config = dict(
    n_experts=32,
    d_shared_expert=256,
    init_std_router=0.00753,
    norm='rmsnorm',
    train_tokens=735900000,
    max_steps=12431,
    dataset='wikipedia_en',
)
Below are experts of layer 4 (counted from 0) of a mixture-of-experts language model. Rows are named router (the router's row for the expert), up (a neuron's input weights, with its number) and show model dimensions 0-191. Each number is 50 + 15 x the weight over its row's rms, rounded and kept within 0 to 99.
Before each expert's rows: "gets" lists some tokens that make up at least twice as much of what it gets as of all text. This comes from a sample of Wikipedia text that the model never trained on. Tokens count by the router's weight.

# expert 28
gets: "ing", "in", "i", "di", "ment", "per"
router:72 39 69 31 71 64 27 43 66 67 31 74 46 40 41 55 54 59 56 52 39 62 81 28 54 53 79 38 42 44 57 39 49 75 42 58 47 40 52 47 53 71 28 70 58 37 17 37 37 59 28 69 36 44 44 72 59 43 34 63 39 22 44 53 49 41 67 49 53 69 43 25 52 72 46 28 54 56 54 59 83 57 33 54 31 70 37 38 72 40 58 28 43 45 29 63 18 39 78 42 49 47 45 52 24 66 58 22 45 48 45 19 59 37 34 68 61 32 58 69 49 29 56 69 35 48 63 51 58 28 40 67 67 50 43 71 63 27 55 44 67 26 32 38 58 16 23 52 58 60 73 58 54 51 54 32 69 24 46 64 55 63 37 51 37 15 46 54 56 57 27 32 60 33 40 65 45 39 57 67 71 47 68 36 55 62 72 48 38 53 63 56
up1:52 52 22 37 44 34 38 60 56 60 32 40 36 28 72 53 41 31 35 24 53 52 67 56 48 47 46 36 52 61 66 68 39 56 53 55 54 27 56 71 45 47 79 67 53 34 41 72 76 48 46 41 68 69 64 63 49 41 34 42 54 68 51 64 64 28 61 53 63 36 59 43 31 66 75 64 65 42 54 35 47 54 64 28 44 55 52 78 52 42 50 39 37 41 59 56 26 70 61 42 38 41 46 61 21 56 63 51 28 21 55 68 66 32 47 76 55 44 00 51 41 64 56 63 30 58 69 86 51 82 27 54 60 32 49 53 33 65 87 48 76 42 86 51 62 33 70 30 41 33 51 55 16 51 58 16 70 35 41 51 31 62 43 40 52 47 47 43 53 72 52 53 46 46 58 48 19 51 37 31 53 50 46 38 78 57 41 46 48 75 37 56
up2:56 55 50 38 64 68 47 62 21 37 26 43 55 53 90 23 49 74 14 66 42 38 45 74 45 31 49 64 37 38 44 35 84 41 32 60 51 59 40 43 61 57 50 59 32 58 40 52 33 72 65 67 41 60 28 15 14 65 55 31 61 37 50 60 49 45 37 36 65 83 80 37 42 41 31 61 39 55 61 72 43 40 53 50 64 22 40 40 51 48 36 57 52 55 53 69 46 37 69 33 51 64 45 69 50 55 43 28 25 59 60 50 50 43 40 44 63 24 56 40 56 29 40 63 53 51 58 63 54 64 69 60 48 52 58 43 50 73 72 52 47 24 62 39 65 47 77 65 89 40 41 45 13 49 53 66 69 67 67 74 53 39 69 04 52 42 37 55 50 53 53 19 50 31 64 57 54 45 59 25 36 55 63 48 38 35 43 49 63 55 56 51
up3:26 37 58 59 59 60 63 58 33 37 50 36 41 47 42 55 46 63 26 50 80 65 13 50 67 48 64 58 42 64 48 61 51 57 46 30 53 65 13 42 78 45 30 66 56 43 55 49 52 53 60 14 88 35 53 60 88 99 47 61 55 74 27 65 30 59 64 62 48 36 47 51 66 55 57 35 45 51 50 38 36 53 58 33 45 57 61 71 41 26 52 56 49 43 52 29 57 41 54 66 52 68 49 46 48 42 50 60 66 38 41 36 48 32 00 46 52 47 86 17 79 48 48 68 47 38 67 58 44 54 65 46 44 40 53 60 35 32 55 74 53 55 44 49 74 53 42 72 31 34 50 44 43 42 44 62 49 53 57 61 48 65 32 64 34 48 44 32 24 54 62 64 49 44 78 79 35 73 38 43 46 65 28 30 42 50 35 36 34 51 70 33
up4:33 47 86 34 52 51 36 35 66 36 48 55 46 53 62 59 52 43 71 66 33 37 71 30 13 46 60 28 53 42 43 52 55 63 44 38 58 54 38 52 54 69 64 48 46 78 18 43 24 52 63 54 49 47 68 73 66 28 49 38 51 40 35 57 31 93 35 46 36 45 71 50 69 21 58 50 78 35 22 64 65 38 66 54 18 66 34 66 85 40 46 52 69 53 93 53 54 64 71 72 64 33 47 28 39 55 36 81 56 25 34 36 58 17 67 73 57 40 40 36 50 35 53 50 48 59 46 45 69 46 52 51 43 60 55 56 58 46 60 48 43 59 58 32 26 38 51 61 29 43 80 81 53 63 42 36 37 41 41 42 70 58 35 55 53 34 61 69 80 46 58 64 45 58 55 49 48 49 58 65 38 61 25 29 44 43 47 31 55 42 40 43
up5:40 44 47 44 52 60 77 73 63 59 34 40 55 30 35 41 54 48 41 53 69 58 38 55 54 25 53 37 29 67 49 36 80 22 57 38 66 77 27 20 40 70 46 42 17 39 55 50 66 45 79 61 52 30 47 49 57 36 52 65 57 19 35 54 60 49 71 45 51 48 49 52 49 57 66 30 47 50 44 68 57 38 63 58 30 29 22 53 48 68 61 42 28 79 60 48 35 27 51 37 57 41 54 42 49 40 51 62 67 31 42 40 54 25 51 46 63 35 60 44 66 32 38 36 67 63 33 59 44 21 35 52 76 52 32 42 57 28 58 91 69 37 64 61 53 71 56 54 41 44 55 39 18 17 59 40 62 52 54 50 52 54 33 55 49 14 61 24 38 93 29 60 35 25 59 40 66 75 59 76 47 62 48 55 44 42 60 70 47 64 33 36
up6:49 37 83 52 61 48 55 37 35 55 34 56 35 56 49 31 58 37 61 36 59 57 84 51 53 78 57 64 50 69 46 75 48 47 39 64 47 46 56 57 22 58 63 55 27 55 60 56 47 65 25 42 50 46 73 25 51 56 56 23 35 66 38 62 58 37 53 60 29 50 40 27 28 45 54 36 43 48 43 44 44 22 42 74 49 48 49 82 47 61 35 77 76 44 53 77 46 39 45 47 45 23 78 43 66 34 41 35 62 59 35 38 46 62 57 59 67 60 53 57 54 22 80 65 41 46 41 61 67 29 65 47 36 43 27 55 52 44 72 71 50 71 71 33 59 33 78 36 54 55 73 41 63 36 52 05 67 39 57 76 70 43 01 59 45 39 62 50 44 36 55 80 43 40 31 49 62 45 50 35 31 30 58 56 27 61 55 69 53 59 67 33
up7:53 89 51 62 65 52 55 54 68 55 49 39 26 55 36 65 54 56 47 67 43 61 50 60 64 42 46 53 54 61 29 51 42 27 49 29 41 68 76 44 58 44 44 69 41 42 20 35 40 59 77 59 32 61 46 50 41 41 77 78 42 36 52 57 31 44 51 63 37 50 28 45 69 52 52 64 38 39 66 53 31 53 43 41 33 51 19 35 40 48 50 22 52 45 22 70 47 33 56 53 43 51 56 73 61 51 29 42 44 33 42 31 64 39 60 37 27 56 47 72 70 36 61 72 31 41 25 55 48 37 76 34 37 66 37 43 60 49 54 45 34 50 26 57 27 58 72 45 39 42 39 44 33 28 45 66 80 25 24 67 66 68 62 45 35 58 44 25 55 68 72 48 23 32 42 43 23 32 37 41 27 31 10 26 43 41 46 36 65 15 74 60
up8:28 63 32 69 55 60 51 34 40 94 54 45 54 61 37 34 74 33 30 52 63 49 59 56 59 33 55 41 51 31 40 47 39 58 41 64 40 39 47 61 48 28 50 49 79 19 50 51 21 63 68 45 48 51 31 45 66 17 68 64 32 42 50 88 37 34 55 38 39 60 33 64 43 53 42 54 42 51 70 87 55 51 52 44 70 51 58 54 33 56 55 67 64 29 48 33 42 19 52 53 77 43 22 58 61 45 73 72 59 33 50 66 34 53 48 58 58 85 31 47 59 37 50 68 33 62 48 25 53 52 60 45 55 54 55 40 45 47 49 65 35 88 82 43 46 59 71 56 32 60 66 53 38 68 58 40 58 29 30 26 53 63 50 61 22 39 79 38 62 63 24 53 73 61 72 56 61 40 39 57 48 39 44 69 27 54 52 86 29 38 42 49
up9:37 36 63 61 55 59 62 31 62 56 54 44 58 70 04 20 69 47 50 67 60 34 38 36 31 76 45 31 28 49 65 68 70 38 27 51 67 35 61 48 72 50 55 62 58 48 89 34 42 59 70 66 30 38 70 48 41 18 49 40 59 73 55 58 62 05 60 67 37 59 30 54 29 31 69 45 44 52 64 54 61 56 28 78 74 43 21 63 49 50 42 57 56 59 48 58 47 83 47 59 57 29 48 41 30 37 44 59 46 58 53 48 36 68 45 41 35 46 80 23 67 46 24 48 40 51 36 36 49 47 60 54 65 36 40 52 44 59 54 47 62 38 40 48 80 61 83 62 58 48 34 50 68 35 45 72 50 50 77 38 61 41 63 53 25 36 50 36 69 57 63 30 69 20 32 42 62 60 48 14 35 56 62 50 61 61 51 52 52 40 47 53
up10:33 31 42 45 57 48 50 42 59 31 65 47 18 55 44 39 87 45 57 50 64 58 54 80 50 75 62 31 36 33 38 58 51 61 32 51 28 54 60 48 66 54 73 59 23 65 63 79 49 36 55 70 87 52 38 55 53 51 56 48 63 61 30 41 51 38 64 62 62 61 69 43 42 50 56 38 39 51 26 41 40 59 40 58 44 54 48 63 47 56 39 27 80 71 38 60 46 50 79 52 50 40 46 47 31 20 83 48 71 41 37 84 51 36 42 61 64 46 47 48 66 48 53 75 68 57 29 60 45 39 69 64 44 83 51 38 25 62 58 39 43 48 35 34 64 25 17 48 29 55 58 58 37 63 38 31 71 59 53 76 65 61 48 57 55 28 54 60 60 56 33 44 48 39 76 50 08 24 26 53 60 46 31 29 46 65 59 79 46 20 60 47
up11:70 14 38 48 42 54 33 35 55 66 63 61 40 48 34 30 71 69 46 51 31 51 63 32 30 57 49 49 44 99 39 18 32 67 58 33 43 63 31 56 53 46 63 45 52 43 32 51 60 49 54 62 41 32 24 19 49 55 51 69 55 64 39 13 62 52 38 53 29 53 47 52 52 57 41 40 37 51 45 40 61 35 62 37 40 53 70 33 56 48 61 24 41 28 62 43 68 47 19 33 42 63 38 28 80 40 55 31 53 24 48 31 70 36 65 59 80 80 43 54 51 62 24 62 65 51 29 41 54 54 35 79 56 41 52 54 50 27 48 55 58 68 35 41 38 75 33 37 26 68 79 42 49 40 39 49 36 52 33 31 58 44 49 70 38 78 61 44 43 59 64 53 65 42 52 69 49 33 60 49 41 45 34 41 29 54 63 23 76 34 72 56
up12:56 64 46 28 61 54 25 81 28 05 05 55 48 50 37 31 57 39 56 74 49 51 31 60 80 59 40 47 68 76 44 38 49 26 56 46 34 23 36 47 26 57 44 61 54 63 39 37 56 56 41 38 36 34 47 39 59 40 35 57 52 49 58 61 35 44 39 37 59 36 58 39 46 43 23 51 54 41 40 33 32 50 57 18 37 29 57 59 32 66 55 63 63 63 57 45 39 60 45 59 65 52 66 48 44 32 80 53 64 33 50 64 51 73 34 44 85 43 54 84 60 66 51 26 43 52 72 33 38 64 57 23 65 66 41 40 37 60 71 28 41 36 49 40 58 55 49 46 66 74 83 48 30 69 67 26 51 52 40 54 58 34 62 95 68 70 36 47 20 58 57 47 51 45 55 48 67 60 42 67 39 58 50 64 46 45 27 68 46 52 53 74
up13:36 41 47 45 42 44 53 41 50 40 35 58 47 30 68 72 61 79 53 58 20 31 69 43 43 30 36 37 26 76 49 40 57 43 34 81 65 35 19 55 47 32 35 43 45 63 16 61 34 80 61 74 55 87 59 46 25 39 59 69 41 42 69 58 24 52 61 74 39 50 56 72 65 44 32 50 57 49 49 53 69 34 40 52 61 68 71 61 71 28 17 35 33 60 42 78 52 47 32 56 32 46 45 47 43 77 45 62 17 49 56 39 36 57 43 71 59 46 33 82 58 48 30 49 37 25 36 57 32 48 67 64 53 62 41 74 59 43 63 42 72 58 38 51 25 38 73 66 50 31 40 55 60 55 25 34 33 43 47 51 52 48 57 37 50 63 46 42 42 00 37 64 36 60 67 65 44 49 52 48 55 45 51 64 68 59 57 53 47 68 40 64
up14:64 44 38 36 66 54 75 21 71 77 59 58 49 37 46 50 40 51 61 20 54 41 57 42 48 32 39 59 78 39 79 76 43 41 51 53 58 76 37 63 41 63 50 41 18 66 44 65 35 75 67 71 61 70 64 64 51 40 61 48 58 44 56 63 43 60 79 31 60 48 79 41 52 76 48 42 55 78 65 40 24 64 53 52 49 44 67 69 42 66 63 49 59 46 44 60 73 46 41 73 47 58 38 46 80 23 53 50 62 56 72 44 33 25 40 36 31 43 47 55 06 58 78 48 45 58 44 86 38 60 33 46 59 38 52 30 61 43 44 32 40 57 11 16 68 64 53 64 51 66 49 54 89 49 51 66 59 53 41 45 28 64 58 58 57 68 32 61 40 57 15 33 50 46 53 34 57 47 59 60 57 38 63 58 29 32 61 58 52 61 50 47
up15:73 60 47 57 72 41 61 36 38 52 46 41 54 59 51 56 64 34 34 47 72 66 45 53 64 39 45 54 65 62 46 32 53 30 47 45 64 48 24 48 42 38 44 74 54 42 40 56 68 47 47 65 45 65 42 31 38 38 28 35 67 31 73 28 54 26 73 17 60 66 44 54 53 65 39 52 56 69 52 37 58 83 21 25 40 72 75 57 46 68 41 51 44 70 53 45 47 26 36 50 73 31 77 52 20 33 47 50 49 26 44 61 52 57 34 43 68 36 41 33 61 32 42 51 41 55 61 66 65 40 72 41 44 39 68 23 85 72 61 48 48 47 60 35 44 46 93 54 46 33 52 56 50 69 34 74 57 79 50 39 32 41 57 62 61 07 54 53 37 41 46 44 94 74 29 53 51 37 36 61 42 48 65 67 22 32 50 45 55 56 29 60
up16:36 51 15 58 65 48 49 62 68 43 27 62 65 40 49 62 67 68 53 27 41 38 66 42 45 57 21 49 39 59 46 68 61 83 49 56 44 49 43 27 47 81 45 42 30 44 42 57 64 60 80 61 82 35 58 61 47 36 69 55 42 21 79 41 31 31 58 32 75 45 18 56 38 38 50 68 40 75 36 48 20 43 56 32 55 71 43 36 33 40 41 30 65 49 49 72 48 60 51 31 39 60 45 45 59 51 81 44 41 19 13 52 41 36 42 64 54 28 55 63 57 51 38 68 15 53 48 78 43 30 53 47 53 61 32 32 47 42 73 74 38 47 55 42 35 31 44 39 67 67 53 35 44 75 41 47 55 61 45 50 83 40 42 40 66 35 40 63 66 65 31 36 70 30 46 43 42 41 58 46 38 21 52 38 74 40 45 72 70 51 45 41
up17:51 24 39 39 48 42 39 55 46 24 45 41 39 53 54 87 68 67 34 52 53 55 79 48 38 26 67 41 70 68 47 26 66 39 54 59 36 57 71 48 38 62 42 73 35 51 76 59 46 88 54 73 49 27 56 25 47 84 42 43 77 46 46 63 22 75 49 42 44 47 40 73 46 62 60 28 51 49 63 51 54 76 55 39 30 56 62 41 49 38 67 49 65 57 49 33 32 49 75 54 67 74 31 74 63 38 59 51 47 49 42 50 48 44 49 71 61 35 55 50 59 51 87 60 72 36 43 52 26 46 42 33 54 41 22 22 42 60 49 78 45 40 44 77 61 33 64 50 50 29 71 67 28 49 68 60 63 54 30 69 50 51 66 57 76 32 58 54 54 80 76 78 40 50 56 43 63 44 35 49 31 83 62 46 31 41 29 59 58 61 39 46